Experts of a small language model.
Size: 13 layers, width 512, vocabulary 8192, 84.5M parameters.
Experts: 736 squared ReLU neurons an expert, a shared expert of 768 neurons.
Below are experts of layer 9 (counted from 0) of a mixture-of-experts language model. Rows are named router (the router's row for the expert), up (a neuron's input weights, with its number), down (a neuron's output weights, with its number) and show model dimensions 384-511. Each number is 128 + 32 x the weight over its row's rms, rounded and kept within 0 to 255.
Before each expert's rows: "mostly gets" lists some tokens that are sent to it at least half of the time; "gets" lists some tokens that make up at least twice as much of what it gets as of all text. This comes from a sample of Wikipedia text that the model never trained on. Tokens count by the router's weight.

# expert 0
mostly gets: " was", " were", " is", " are", " re", " be"
gets: " ", ",", " in", " to", " was", " of"
router [124 108  95 129 103 166 124 192 139 111  97  48 163 110 164  86 148  94 146 157 119 114  91 144 168 121 128  91 165 184 103 109 126 111 163 104 175 129 100 118 134 114 148 123 137 167 149 166 112 116 153 120 132 129 126  63  78 117  81 152 162  68 139 195 141  81 124 102 118 148 135 169 161 120 129 180 127 110 153 166 149  97 102 133  83 113 117 119 133 126 110 131  43  69 101 128 103 126 117 140  97 170 143 146 164 108 149 119 124 171 136 116  77 100 125 146 152  96 126 108 130 193 179 181 181 101 133 129]
up0 [179 135  32 139 125  78 158 146 117 162 150  63 116 128 177 149 101 126 154 140 161 132 153 154 118  88 153 135  91 137  60  89 181 131 152 139 132  53 124 119 143  60 113 180 128 125  83  61 113 124 123 176 100 160 124 102 186 126 102 167 179 138 126 132 168  90 140  73 141 162 135 148 156 123 139 155  73 118 133 133 126 151 138 110  99  91 126  62 128 131 148 126 114 133  98 166 142  97  94 144 130 157 143 142 121 168 117 128 167 125 138 146  93 152 123 129 112 141  99 154  97 101 160 137 137 159 134 128]
down0 [132 118 128 100 177 126  96 184 119 154 149 162 125 163  66 238 142 137 119 101  73 141 113 111 166 104  68 143 121 130 140 157 167 104 124 132 130 127 123  67 125 148 127 165 131 141 167 146 116  62  99 132 129 166 120 129 143 168 134 191  96 114 130 120 131 142 136 130 133 121 158 128 134 109 133 130 141 212 163 203 130 143 126 190 190 183 111 137 112 114 127  15 171 145 115 192 151 148 131  89 136  80 123 122 129 159 165 134 132 187 146 103  80 127  76 123 127 103 156 118 135 148  92 126 179  82  99 123]
up1 [135 127 108 136 185  89 116 104 123 159  67 171 131 116  82 112  70  56 153 144  87  88 188 133 120 133 127 115 113 154  96 128 160 101 131  95 160  70 139 104 122 158  85 161 127  69 167 112 135  62  98 149 110 139  99 192 117 117 121 134  97  91 151 133 192 188 112 133  61 130 111 129 175  77 116 106 189 128  80 132 174 132 140 113 127 135 129 144 136 156 132 124  48 144 127 109 135  98  92 129 129 121 126 142  95 204 131 144 159 158  78 130 125 131  72 107  87 124  89 155 189 143 188 116 148 111  44 155]
down1 [124 113 127 104  77  75 114 121 158 178 183 153 132 123  88 137 129 132 142 125  56  78 105 141 137 203 114 130 126 155 146 158 111 128  57 128 129 180 130 151 111 126 125 164 137 102  56 109 163 165 106  93 158 137 121 125  86 127 105 141 124 132 194 205 147 121 127 129 125 135 154  78 122 129 149 137 172 144 100 128 108 127 146 131 137 185 190 125 120 129 107 129 130 129 142 128 107  64 124 119 133 129 186 137  96 148 129 106 124 116 175 129 147 138 128 119 125 162 131  90 149 136 142 145 193 167 130 127]
up2 [158 120 144 105 108 138 132 112 200 120 128  59 125  85 104 121 145 128 170  91 129 191  22 124 147 126 111 131 132 119 142 146  87 163 128  96 118 137 119 128 185 175 136  98 130  98 138 135 140 119 104 136 135 123 151 127 143 127 135  87  98 165 155 128 123 132 141 126 127 153 138 130  78  92  20 168 103 145 155 129  66 125  96 165 151 111 118 149 156 134 217 138 254  98 128 153 126  96 196 132 144 164 186 188 158  77  80 148 143 156  85 139 139 134 125  95 169 127 131 111 101 135 154 133 116  89 143 116]
down2 [ 99 213 148  31  97  67  94 117 137 115 108 171 115 115 128 112 125 114 141  84 125 128 141 161 127 133 112 129 139 121 120 135 213 185 126 120 151 156 118 122 142 156 152 103 147 133 156 117 144 124 139 119 120 125 135 157 182 120  82  74 132 127 162  24 144 149 127 134 144 150 168  81 108 123 129 114 132 123 127  22 126 123 122 133  11 155 164 108 114  84  91 169 141 122 155 171 164 128 109 146 134 126  87 141 118 154 121 135 132  89 143 148 201 123 115 135  91 100 128 102 129 131 140 163 126 191 119 125]
up3 [117 209 127 131  87  95 141 153 136 118 134 133 124 186 165 151 144 163 200 151 125 128 131 148 153 230 190  95 123 124 129  90 147 119 138 199 122 133 138 121 128 165 118 164 127 129 152 103 229 118  72 157 137 144 132  82  46 115 153  67 133  92 130 165 142 176 122 152  75 125 120  98 130  92 156 126 127 120 151 136 140 155 121 155 117 127 133 124 125 125  85 133 154 102 105 167 105 138  64 117  91 216 135 101 128 103 201 121 161 128 156 140 111 129 131  70 126 165  82 127 132  91 147 207  77  16  69 126]
down3 [ 77 167 133 191 132 100 124 186 125 163 124 202 138 123  89 113 127 128  73 125 135  66 120 133 120 131 132  83 103 189 146 111 126 152 125 120 109  81 122 126 218 176 145 129 209 131 135  80 131 171 119 213 185 112 138 128 124 125 134 149 124 104 148 123 238 124 135  90 119 138 122  86 129 131 119 128 149 151 110  72 141 220 123 132 131 137 128 145 122 113 152 148 115 193 127 129 134 123 138 111 167  94 137 128 127 125  93 103 170 138 117 131 114 165 142 118 172 129 133 126 117 131 147 137 128 152 127 145]
up4 [ 76 123 142 103  95 110 132 124 206 138 133 210 164 156 146 118  99 142 115 143  94 176  91 162 109 192 138 132 141 133 104 112 101 127 109  82  91 125 173 107 101 170 164  96 130  15 130 111  97 155  69 160 125 211 105 149 122 160 126 175 150  86 149 150 163 129 122 150 125 100  56 164 133 137 162 114 151 133 100 154  89 128 138 116 129 115 127 186 100 130  85 128 113 121 117 130 154 101 156 134 178 193 136 171 134  60 122 120 122 126 104 158 118  80 157 130 117 140 110 126 103 136  96 147 120 174 126  83]
down4 [200 157 129 120  77 148 111 149 163 128  94 129 138  88 160 154 159 147 127 128 161 156 198 129 101 125 154 156 118  55 128 154 128 149 122  99  80 115 162 127 106 119 116 119  91 101 108 156 129 103  24 121 127  93 207 122  14 223 123 101 129 145  87 112 119 125 132  83 109 105  71 140 128 100 131 115 226 124 165 145 122 117 139  91 144 136 179 186 137 114 112  84 128 103 157 165 123 136 184  97 135 111 124 154 135 142 109 183 128  86 112 120 225 139 149 136 129 126  91 133 109 162 113 121 129  95  45 127]
up5 [ 74 172 157 113 113 192 164 149  86 230 118 130 119 143 124 117  89  99 122 185 128 146 128 141 115 121 124 118 110 165 130 147 157 132 169 121 166 110 164 126 100  83  78 142 111 112 107 185 124 144 126 131 138 129 152 122 146  67 121 107  81 120  84 142 124 116 159  55  50 127 140 128 141 162 113 136 135  95  64 113 126  49  87  75 150  78  86 141 106 151 152 129 108 111 104 135 147 163  91 134 129  95 109 172 138 160 131 132 117 131 197 125  80 187  74 117  65 178 128 138 143 139  97 156 134 146  50 163]
down5 [101 125 165  96 120  48  76 140 230  83 129 153 129 130 126 125 193 135 138  80 132 156  60 180 153 131 166  75 156 129 116 186 146 141 139 231 141 194  99 142 111 126 118 127 110 151 154 116 131 127 123 120  94 163 114 128 113 126 123  69 185 134  92 129 119 104 102 102 120 123 169 131 148 160  82 137 135 131 145 165 126 125 113 120  85 125  58 115 129 194 146 109 169 193 122  98 117 123 122 152 142 101 137 129 122 103 165 151 125 129 123 127 111  64 143 128 117 164 118 153 120 114 128 167 132 136 159 131]
up6 [ 91 144 145 177 132  83  74 158 182 128 140 145 164 106 158 120 133 237  85 150 152  67  97  54 120 149 183 118 157 116 120 137 138 157 170 102 140  95 128 128 191 148 128 147 133 132 193 147 123 131 142 125  57 101 149 135 123 114 121 162 126 126 103 140  98 122  86 149 142 120 131 148 132 113 129  96 125 129 151 118 127 111 111 131 117 131  95 193  99 120 153 128 121  85 101 105 136 209 121 174 125 118 128 131 122 129  43 137 128 167 107 106  97  87 136 117 111 125  81 123  36  98 117 166 118 139  77 121]
down6 [127 181 162 120 201 139 136 121  83 124 150 181  90 145 112  27 155  77 214 141 105 174 127 135 127 118 133 126 169  91 172  97  93 154 112 136 140 132 129  54 147 163  77  77   0 130 142  93 122 148  63 131 143 147 151 121 139 141 133 133 124 105  87 171  92 168 165 143 128 124 136 140 135 128 134 126 125  90 128 143 132 143 121  90 165  81 177  86 136  88 107 138 120 154 132 139 194 115 129 112 126 119 175 198 142 134 136 127 169 126 154 133 128 137 127  89  41 112 154 130 201 138 147 135 139  93 118 128]
up7 [184 107 166 125 144 133 160 173 174 118  46 116 129 199 169  98  87 198 144 119 126 181 111 132 112 138 138 193  52 140 118 106  54 155 169 136 113  67 134 122 122 128 127  62 163 128 138 119 113 147 128  87 123 117 180 126 168 109 105 143 155 111 117 155 126 125 113 130 112 135 181 146 120 151 137 188 151 139 115 138 136 123 131 126  83 138 129 255 123 109 159 115 146 126 167 112 130 150  84 153  91 156 152 131 145 213  93 119 124 130 143 150 128 108 118  96 129 135 120 112 137 159  83 136 193 151 136 128]
down7 [126 148 136 128  94 129 129  86  89 125 105 117 146 123 120 118 124 113 145 144 132 130 127 167 141  72  99 140 244 118 112 108 111 122 170 162 106 157 127 185 118  98 193 128  90 118 127 154 130 132 141 129 121 106 122 147 128 128 187 112 127 138 123 156 127 128  93 132  96 156  92 140 165 151 181 135 131 125  85 129 155 177 107 153 200 102 120 130 129 139 135 134 125 115 151 143 130  94 185 125 131 131  93 135 136  72 246  69  46 142 109 140  97 130 132 145 166 153 129  85 127 129 123  97 129 127 142 128]

# expert 3
mostly gets: " ===", " used", " season", " made", " won", " career"
gets: "s", "ed", "ing", "\"", ")", " his"
router [168 177 106 171 159 142 152 104 103 128 117 120 161 153 128 123 130 158 126 159 156 105 158  96 106 123 133 100 189 139  87 145 106 157  51 129 109 168 114 117 141 107 130 170 124 134 117 186  83 133 167 167  96  61 116 165 133 125 119  81 141 152 105 129  90 244 146  96 132  99 131 176 181 103  68 102 137 192  86 129 146 142  77 152 116  84 105 141 122  94 102 124 139 126 115 107 146 115  49  67 187 181 126 130 100  76 167  98 160 151  83 104 163  87 153 117 157 127  92 166 128 101 133 146 134  76 180 135]
up0 [122 178 121  93 133 117 134  81 117 200 135  59 106  71 120  83 128 125 132  88 155 105 145 173 123 133 142 187 118 154 134 125 129 145 173 193 127 148 115 151 143  98 173 128 123 157 159 184 114 124 115 188 102 146 105 128  97  48  77 102 103 105 173 146 150 179 130  59 206 193 163 134 126 145 113 171 174 150 109 138 130 118 170 126 130  99 125  99  97 145 122 113  89 135 154  45 136 103 148 163 115 170 114 143 131  76 169 132 131 126 152 118 124 123 141 215 150 152 123 161 170 111 137 144  89 172  90 120]
down0 [131 139 123 138 108 100  72 137 168 116 165 124 120 132  88 130 110 141 115 172 107 145 155  89 129 142  53 125 128 133 118 121 124 169 126 148 107 120  77 136  96 139 129  40 104 160 123  91 132 122 105 131  95 137 122 101  75 158 113 112  94 192 170 145 104 163 163 165 179 136 160  37 137 134 212 104 141 113 122 125 132 131 160 107 134 153 140 151  69 102 113 134 103 158 146 105 134 131 128 128 103  58  69 110 205 157 190 141 131 124 102 129 152 120 157 179 192 127 126 118  62  81 189 115 116 127  74 154]
up1 [102 109 126 140  70  56 106 138 127 139 108 104 120 122 120 134 174 140 194 125 150  73 115 159 124 144 150 108 103 131 147 143 144 208 124 140 124 136 155  86 127 135 168 158 189 138 106 186 116 136 133 178 128 129  98  95 125 153 136  75 125 166 129 118 132 113 122 131 138  81 146 178 176 152  78 180 111 137 115 177 153 186 126 124 140 128 119 129 127 118 132 137 166 123 133  13 101  95 106 133 134 116 128 156 183  88 181 149 113 129 142 127 143 131 148 167 111 149 115  99 166 144 118 135  46 135 139 158]
down1 [159 119 143 120  83 104 151 130  97 106 141 153 131  58 121 129 153 141  94 104 126  65  57 154  82 146 117 109 121 140 184 105  83 203 170 126 130 167 127 139 188 125 110  95 180 155 131 126 171 104 118 124 158  63 110 116 158 104 123 136  87 124 131 152 156 118 139  63 127 171 125  99 114  71 157 107 142 153  83  99 100 110 124 176 126 158 151 142 155 160 107  96 158 159 153  99 149  77 117 135 172 104 124 124  37 127  61 128 153 131 184 110 137 141 114 143 106 128 135 110 138  98 164 122 113 183  79 125]
up2 [155 175  90 111  80 153 131 154 111 114 115  82 110 137  86 127 102 169  84  83 142 132  92 156 152 175 105 104 131 138 140  90 156 104 101  93 158 126 125 105 117  78 131 127 129 124 125 139 109 141 117 144 120 122 129 122 171 114 127 160 110 166 142 154 135 170 140 125 120 133 152 247  92 133  46 207 108 121 144 131 218 177 140 130  68  97  94 153 128 143  87  90 101 136 146 151 105 146 128 146 141 115 147 147 129 101 192 128 138 152  91 187  54 110  96 145  83 140 131  88 142 120 163 148  35 112 155  85]
down2 [ 70 104  77 123 100 162 128 156 122 175 131  70 138 139 120 224 155 137 144 127 130 138 161 134 128 126 144 127 121 116 131 164 131  71 126  99 148 118 194 100 116  63 155 197 137 116 103  85 148  89  98 127 124 117  96 139 144 145 179 171 126 115 119 146  79 140 132 135 109 139 138 136 107 132 150 119  55 123 139 154 134  90 143 185  81 140  79 163 126 121 105 127 132  80 118  72 172 136 128 125 129 106 142 121  94 139 112 123 128  88 119 128 104  93 137 192 119 129 127 122 124 130 136 128 127 126 134 172]
up3 [119  72 153 155 169 142 111 121 142 128 148 120  52 172 164  78 158 127 105 144 122  27 138 126 115 131 150 114  76 133 189 133 111  94 159 133 109 124 121 129 110 137 143 145 163 125 113 105  95 132  69 127 128  77 104 139 103 113 128 106 103 138 124 167 125 115 128 184 129 125 128 112 132 140 175 157 124 163 133 114 166 133 143 122 175 115 114  82 182 123 117 124  94 126 171 123 206 194 146  69 125 127 181 137 126 176 105 164  90 108 142 125 128  96 175 121 129 127 154 133 138  62  80 172 130 102 150 137]
down3 [154 124  79 130 161  95 145 116 131 127 146  81 156 185 162 117 136 132 139 128 154  99 132 113 127 134 130 108 153 117  95 158 109 129 192 130 159 178 131  99 113 116  21 129 103 139 152  79 136 133 121 159 146 118 145  51 140 141 126 126 136 109 131  71 136 186 126 118 134 140 126 144 139 152  91 122 135 147  29 153  82 152 151 119 146 130 132 104 132 117 105 129 128 206 207 120 162 132 138 108  69 119  81  69 138 129 172 167 124 108 157 125 125  98 129 107 117 119 111 159 113 118 122 151  84 129 128 137]
up4 [159 138  79 171 134 150 132 186  83 173  80 127 126 125 128 135 177 124 149 143 144 113  78 137 208 116 138 183 103 167 127  98 178 123  49 106 108 105 143  98 137 130 133 174 148 120 127 183 141 124 138 168 131 124 149 112 169 156 127 200 126 126  80 113 140 171 111 145 131 171 107 139 107 125  87 127 144 181  65 127 167 143  79  64 106 134 141 172 255 160 117 101 169 141 133 138  91 181 148 152 129 167 157 102 104 123 135 120  20 136 172 126 145 150 179 166 115 132 119 123 114 173 145 112 134 138 193 127]
down4 [ 60  65 116  76  48  83 113 145 120 122 101 103 104 176 110 150  37  61  85 128 125 156 119 126 151 140 119  82 132 190 137 138 126  94 113 172  86 155 128 119  76  99 120 132 128 127 104 120  57 126 146  94 186 137 141 145  97  84 116 123 137 124 112 114 117 157  76 129 108 129 123  98 164 148 114 125  95  87  97 147 122 140  79 124 127 134 118 128  32 142 132 131 144 112 117 161  93 162 141 129 122 147 167 147 112 183 115 136 140 123 128 164 195 109 123 159 119  91 134 102 125 134 128 151 113 120 150 146]
up5 [209 128  87 172 132 146 128 223 108 140 129 141  89 103 100 174  86 146 104 106  84 206 174 123 112  97 128 125 127 139 110 111  94 118 128 130 127 126 103 145 131 139 131  92 135 127 126  54  70 136 149 133 174 124 149 162 170  66 119  66 129  96  91 193 160 126  96 125 126 180 145 128 137  98 137 137 132 104 163 102 156 123 112 114 141 107  83 136 102  96 133 133 177  77 177 121 113 155 118 182 145 128 128 170 119 114 127 216 175 128 147 141 121 139 124  92 123 133 143 154 123 132  74 138 116 124  89  80]
down5 [ 57  91 121 166 124  92 161 114 130 163 118 113  96 103  19  94 164  69  94 187  82 160 219  86 125 144 104 136 147 108 134 140 140  86 123 107 111 122 127 125 118 142 126 126  73 161 162 129 131 126 131 233 148 123 162 135 130  87 112 121  89 127 150 119 159 129 125 142 135 120  78 113 147 152 211 106 151 135 129  86 122 101 121 134 134 150 125  94 103 122 117  72 123 124  37 169 127 230 147 108 119 134 137  99 105  92 144 124 175 130 232 126 124  93 171 185 122 140 154 111 146 143  36 208 127 127 124 128]
up6 [123 132 181 170 161 128 174 127 162 122 129  82 167 119 108 120  99 147 219 131 135  89 116  93 148 185 132  99 137 166 130  61  89 125 130 146 138 112 115 141 141 126 127 172 126 112 135 120 131  77 206 127  81 172  57 139 110 154 134  92 148 115 106 176 162 119 100 184 121  90 128 194 121 144 147 157 177 106 123 204 126 157 141 145 129 177 128 166 135 119 135 109  64 115  38  54 130 139 115 151 129 128  88  99  95 129  62 136 115 124 134 110 113 123 195 140 124  77  78 121 179 126 130 108 163 190 149 145]
down6 [168 138  88 128 162 154 116 148 122 113 122 163 132 201 129 135 110 124  86 173 113 127 142 149 110 131  81 145 120  88 174 148 124 133 108 133 161 142 118 133 163 171  85 126 170 162 138  63  62 120 128 127 101  87  88 130 118  78 127  87  96 223 131 108 107  53  83 144 127 124 174 144 146 115 195 118 119 107 159 129 138 145 120 100 107  96 134  60 125 161 125 123 107 133 128  71 118 143 141 126 122 125  78 143 128 193  71 101 175 121 125 117 130 176  89  74 174 108 105 133 134 116 110 144 136 105 110 128]
up7 [129 160 148 149 163 124 157 145 126 143 135 146 116  93 117 100 117 104 139  97 128 146 100 169 141 125 134 134 138 127 130 147 109 158 125 133  89 228 125 134 119 153 118  99 130  86  85 131 160 143  57 150 132 189 140 252 143 168  76 102  78 121 115 154  99 116 124 128  37 118 123 106 154 111 134 112  68 160 100 144 124 146 142 194 116 152 124  86 128 127 150 142 124 131 149  68 122 134 155 129 128 132 114 130  50  89 140 103 138 129 164 113  92 138  50  78 155 176 141 140 102 145  90 128 158  74  91 120]
down7 [128 113 130 171 140  92 111 139 181 154 110 118 135 132 164 194 122 137 122 119 127 178 137 116  91 107 124 196 152  98 103  92 128 126  81 106 139 199 164 165 156  89 135 110 170 148 146 147 129 160 115 128 126 168 136  93 115 137 126 174 164 127 175 127 158 135 161 126 124 196 133 102 102 110 129 145  88 115 126 127 169 131 134 127 113 121  79 118 124 142  56 124  93 116 130 114 214 178 130  37 107 136  89 136 123 127 122 122  53 157 184  76  96 143  80 109  95 196 124 138 167 130 128  96  55 126 127 139]

# expert 2
mostly gets: ").", " they", " who", "\".", " she", " They"
gets: ".", "1", "2", "-", "|", "3"
router [151 161 197 179 152 117 101 151 156 138 154 140 123  91 182 121  82 131  84 174 149 198 120  68 147 165  60 134 181 143 154 146 174 118 115 169 106  95  98 139 107 154 181 113 133 131  78  93 179 142 162 126 127 151 122 145 156 111 122 155  82 106 111  62  65 162 109  77 137  96 113 130 164 131  79 176 109 163 159  96 128  66 101 153  79 130 185 147 138 129 167 154 109 169 149 188 132 180 144  79 116 102 183 122 111 150 159 173 108 125 134 173  89  89 163 195 144  97 132 181  82 172 102 157 107 103 142 158]
up0 [123 129 168 101  67  91 129 125 121 183 129 128 165  63 119  48 127 126 130 106 158 168 122 118 134 133 124 120 128 156  84 160 109 125 162 141 112 129 141 107 124  74 116 159 106 134 136 116 102 149 114 107 141 183 153 110 139  71 140 124 183 186 134 119 147 142 143 129 128 130 166 106 119 106 168 145 138 174 156 170 144 136 114 132 204 147 139 127 127 101 158 116 127  71 107 104 159 125 152 126  99 125 131  90 131 224 101  37 119 129 123 182 144 127  97 139  88 116 101 179 120  83 154 134 156 124 120 166]
down0 [134 147 102  99 154 129 117 102 183 127 152 100 130 127 114 129 113 127 126 137 123  88 176 168  87 128 126 120 134 124 133 125 111 135 127 149 127 115 167  92 132 140 100 108 134 137 133 116 117 125 117 138 123 120 101 112 126 157 129 141  66 136 111 120 120 106  92 111 110 144 131 200  85 212 136  96 150 138 153  97 120 126 106 125 113 151 199 126 107 141 100 133 145  75 143 126 129 119 160  65  85 125  92 139  95 106 133 129 135 125 213  61  64 156 169 121 179 176 110 126 136  94 138 160 129 125 101 103]
up1 [117 150 128 185 112 155  64 135  67 142 119  73  96  94 124 166 149 137 117  89 114 129 133 136 127  69 122 122 140 121  92 124 103 147 127 134 130 109 128  78 135 134 129 100  71 128 127 118 166 127 125 148  99 139  65 131 143 128 138 163 128 121 127 143  81 126 132  54 131 114 142 130  95 182 135 108 165 140 123 141 140 171 138 125 142 123 109 121 128  69 128 149 127 128  43 126 118  55 133 117 104 138  96 191 124 132 133 145  89 112 143  58 147 104 141 141 100 127 143 212 126 154 133 127 140 148 141  65]
down1 [113 160 132 123 184 117 117  57 171 129 114 179 139 183 109 129 166  96 137 166 136 137 124 132 157 131 150 134 146 121 127 134 128 148 128 143 130 178 101 126 149 152 171  92 183 214 149 131 116 148 171 132 105 122 154 153 187  66 215 116 124 134  91 116 105 110 157 192 148 110 192 154 116 103 128  80 130 102 124 202 155 170 159 137 113 132 124 149  97 173 122 114 126 162 132 122 103 148  73 128 236 114  94 138  66 128 178 139 156 137 131 104 104 104 103 139  57 140  89 131 123 127 129 155 103 125 121 143]
up2 [130 111 195  95 122 123 130  80 166 185  43 157 199 114 121 179 114 125  96 194 126 110 137 132 147 173  97  87 132 119 125  96  89 133 103 143 111 168 128 131 110 133 143 125 103 125 130  90 138 118 142 146 126 150 146 124 158  86 101 129 147 127 129 139 165 179 136 159 128 155 124 125 142 119 111 128 153 148 131 111 137 150 136 121 132 121 153  85  85 131 123 165  96 105 136 138  86 155 135 133  87 140 118  86 143 182 116  86 119  58 168  63 127 242 101 148 142 142 147 149 139 110 130 152 146 112 142 137]
down2 [127 181  93 140  48 181 171 125 123 110 203 121  99 120 151  70 142 129 115 156 143  49 131 131 127 101 127 136 100 132 164 133  82 147 127 149 120 132 181 146 144 105 133 170 129 135 146 211 136  65 126 130 150  55 109 146 113 138 128 120 198 149 129 133 100 150 165 151 140 161 110 106 111 185  93 154 121 132 147 127 113 117 164 145 129 126 128 134 180 157 132 120 131 134 157 143 148 148 126 142 118 117 122 113 144  94 125 124  99 188 183 137 102 134 119 121  97 141 161 126 117  95 128 138 179 119 137  53]
up3 [154 183 111 129 132 124 135  90 108 111 112 132 167 112 131 126 157 103  95 145 117 145 111 154 116 111 108  62  77  84 168 154 153 190 127  89 124 128 140 114 156 126 186 167 125 159 101  50 106 120 104 122  94  86 180 173 123 139 137 104 101 160 136 136 137 107 119 102 117 139 158 129 127 131 106 121 185 114 119  59 151 151 134 113  71 140 149 129 153 110 178 111 124  44 113 158  83 174 128 168 120 125 140  98 185 169 189 159 164  42 130 106 183 139 158  82 128 203 132 127 158 151 156 169 123 170 198 138]
down3 [166 116 134 187 132  99 154 156  77 104 112 166  86 126 106 101 174 130 137 184 141 142 138 132 115 103 143 129 130 165 122 153 129 137 165 122 119 120 122 132 114 122 105 128 115 139 129 126 134 143  88  84 147 136 143  91 151 128 148 132 145 120 139 119 176 175 152  76 109 136 131 122  68  93 111 198 111 139 128 122 129 105 153 126 190 101  95 133 115 164 161 116 108 167 138  97 111  98 110 195 115  65  96 140 149 126 127 126  65  79 208 144  82 119 130 157 140 130 144  99 126 223  80 156 130 156 154 119]
up4 [229 210 188 112  78 107  88 113 181 140 236 170 128 117 186 148  94 125 133 102 129 124 171 157 161  74 120 166 175 116 142 169  75  79 112 189 160  66 127 131 140 133 140 124 121 141 101 132 112 213 138 109 127 158 118 158 162 126 180 126 151 138 107 107 129 148 118 132  89 136 128 139 115 124 134 120  72 124 126 152 129 107 147 128 120 127 100 117  88 124 140 133 154 132 113 114 132 159 125 122 112 130 150 103 181 132  98 125 185 111 167 122  82 114 122 136  84 112 109 130 143 162 182 129 106 127  89 134]
down4 [138 130 135 149 136 181 113 140 119 101 182 125  50 130 111 146 154 164  79 135 124 114 117 109 104 127  99 115  88 105 157 118 190 139 139 140  99 129 171 130 106 115 133 112 140 132 122 121 135  85 129 112  98 176 136 175 123 155 137  90 127  96 128 140 121 159 131 128 206 114 106 124 143 130 106 119 128 116  45  52 128  98 136 144  66 109 115  88  76 134  37 122 118 202 114  96 154 127 134 129 101 124 106 179 128 123 116 137 121 128 146 122  92  74 165 165 127 124 127 123 125 111  76 102 137  99 142 124]
up5 [157  92 133 141 122 137 127 180 156 130  82 126 139 137 163 122 177 140 142 100 159 170  31 135 131 123  99 146 101 134 129 147 133 126 105 155 156 144 105 123 119 154  89 165 126 142 132 130 149  78  28 114 137  98  81 126 108 122 165 132 128 135  88 109 136 125 123 102 125 111 156 122 202 126  95  87 136 132 122 121 144 124 109 102  93  48 134 163 155 126 104 134 120  95 162 125 119 148 182 171 167 111 138 108 128  80 160  91 128  58 167 128  51 123 141 131 183 116 131 131 127 173  97 138 133  99 168  93]
down5 [137 121  57 137  94 119 138 170 155 142 147  89  62 125 156 125 131 174  93  71  67 101 101 120 116 103  70  96 108 160 121 133  45  84 160 142  86 133 146  27 109 124 213 147 117 129 154  78 121 149 145 117 102 130 118 153 160 124  77 113 125 189 127  95 188 136  53 133 139 118  68 158  98 134 126  74  97 140  68  95 123 165  91 114 103 135 122  77 117 127 186 126 142 144 136  60  98 199 165 123 121 186 141  93 119 129 170 255 147 112 150  83 127 123 114 115 120 176 184 107 132 179 116 127 126 131 154 152]
up6 [127 132 138 133 109 140  75  92 130 130 110 128 114 152 217 128 113 139 118 135  73 102 126 179 151 127 158 113 128 111 125 130 158  82  96 192 124 192 106 141 119 175 136 123 161 128 128 113 117 114 118 144 160 146  97 140 133 127 130 137  94 102 127  77 114 159 129 127 134 117 167 124 136 151 122  75 122 104 113 198 124 101 135 159 123 128 173  86 132  99 129  88 101 194 143 127 157 141  99 196 116 122 104  80 137 210 135 145  93 143 161 171 171 231 124 176  82  86 158 119  80 144  49 131  88 133  71 113]
down6 [155 139 132 152 127 137 141 125 146  97 106 138  81  86 145 142 135 172 127 163 128 119 135 133  93 132  84 113 111 159 126 136 118 152 183 132 100 113 168  60 107  71 143 102 149 100 122 136 145  98 101 141 124 201 167 166 133  63 189 103 161 145  98 136 188 156 156 176  68 130 131 147  88 110 160 126 141 150 120  97  91 154 128 105 132 110 141 120 134  87 128 137 130 101 145 127  90 183 122 150 123 126 131 133 124 144 142 114 144 152 127 108 134 122 123 105 125 133 121 137 108 119 149 150 177 140 122 128]
up7 [106  58  91  98 141  87  66 127 157 115 136 140 191  28 127 123  93 134  93 194 144 164 127 137 136 119  79 172  44 158 138  62  69  93 115 125 130 118 171 184  96 150 183 176 171 108 149 134 127 108 125 139 121  69  97 125 120  76 187 110  97  88 108 123  87 181 139 153 161 121  91 180 131  77 121 156 116 136 121 145 126 124 117  73 103 146 204  93 138 128 159 111  97 165 158 124 109  97  81 144 126 117 107 185 206 120 127 108 136 106 151 125 128 112 120 118 149 147 126 147  29 118 160  99 158 127 126 141]
down7 [131 115  76 124 122 128 114 127 121 128 101 139 126 138 119 128  87  83  99 132 119 119 117 126  83  82 102 135 126 148 103 147 121  47  78 134 130 130 159 134 127   8 158 184  97 143 101 128 166 128 135  96 101 144 115 131 129 124 128 156  57  93 135 126 212 134 180  81 106 132 182 112 118 150 145 128  99 148 130  90 126 116 164 126  62 130  96 180 210 152 140 164  66  92 170 124 123  20 107  73 125 122 138 125 147 126 124 146 134 120 154 108  69 129 151 103 126 132 133 162 120 128 171 133 142 153 126 149]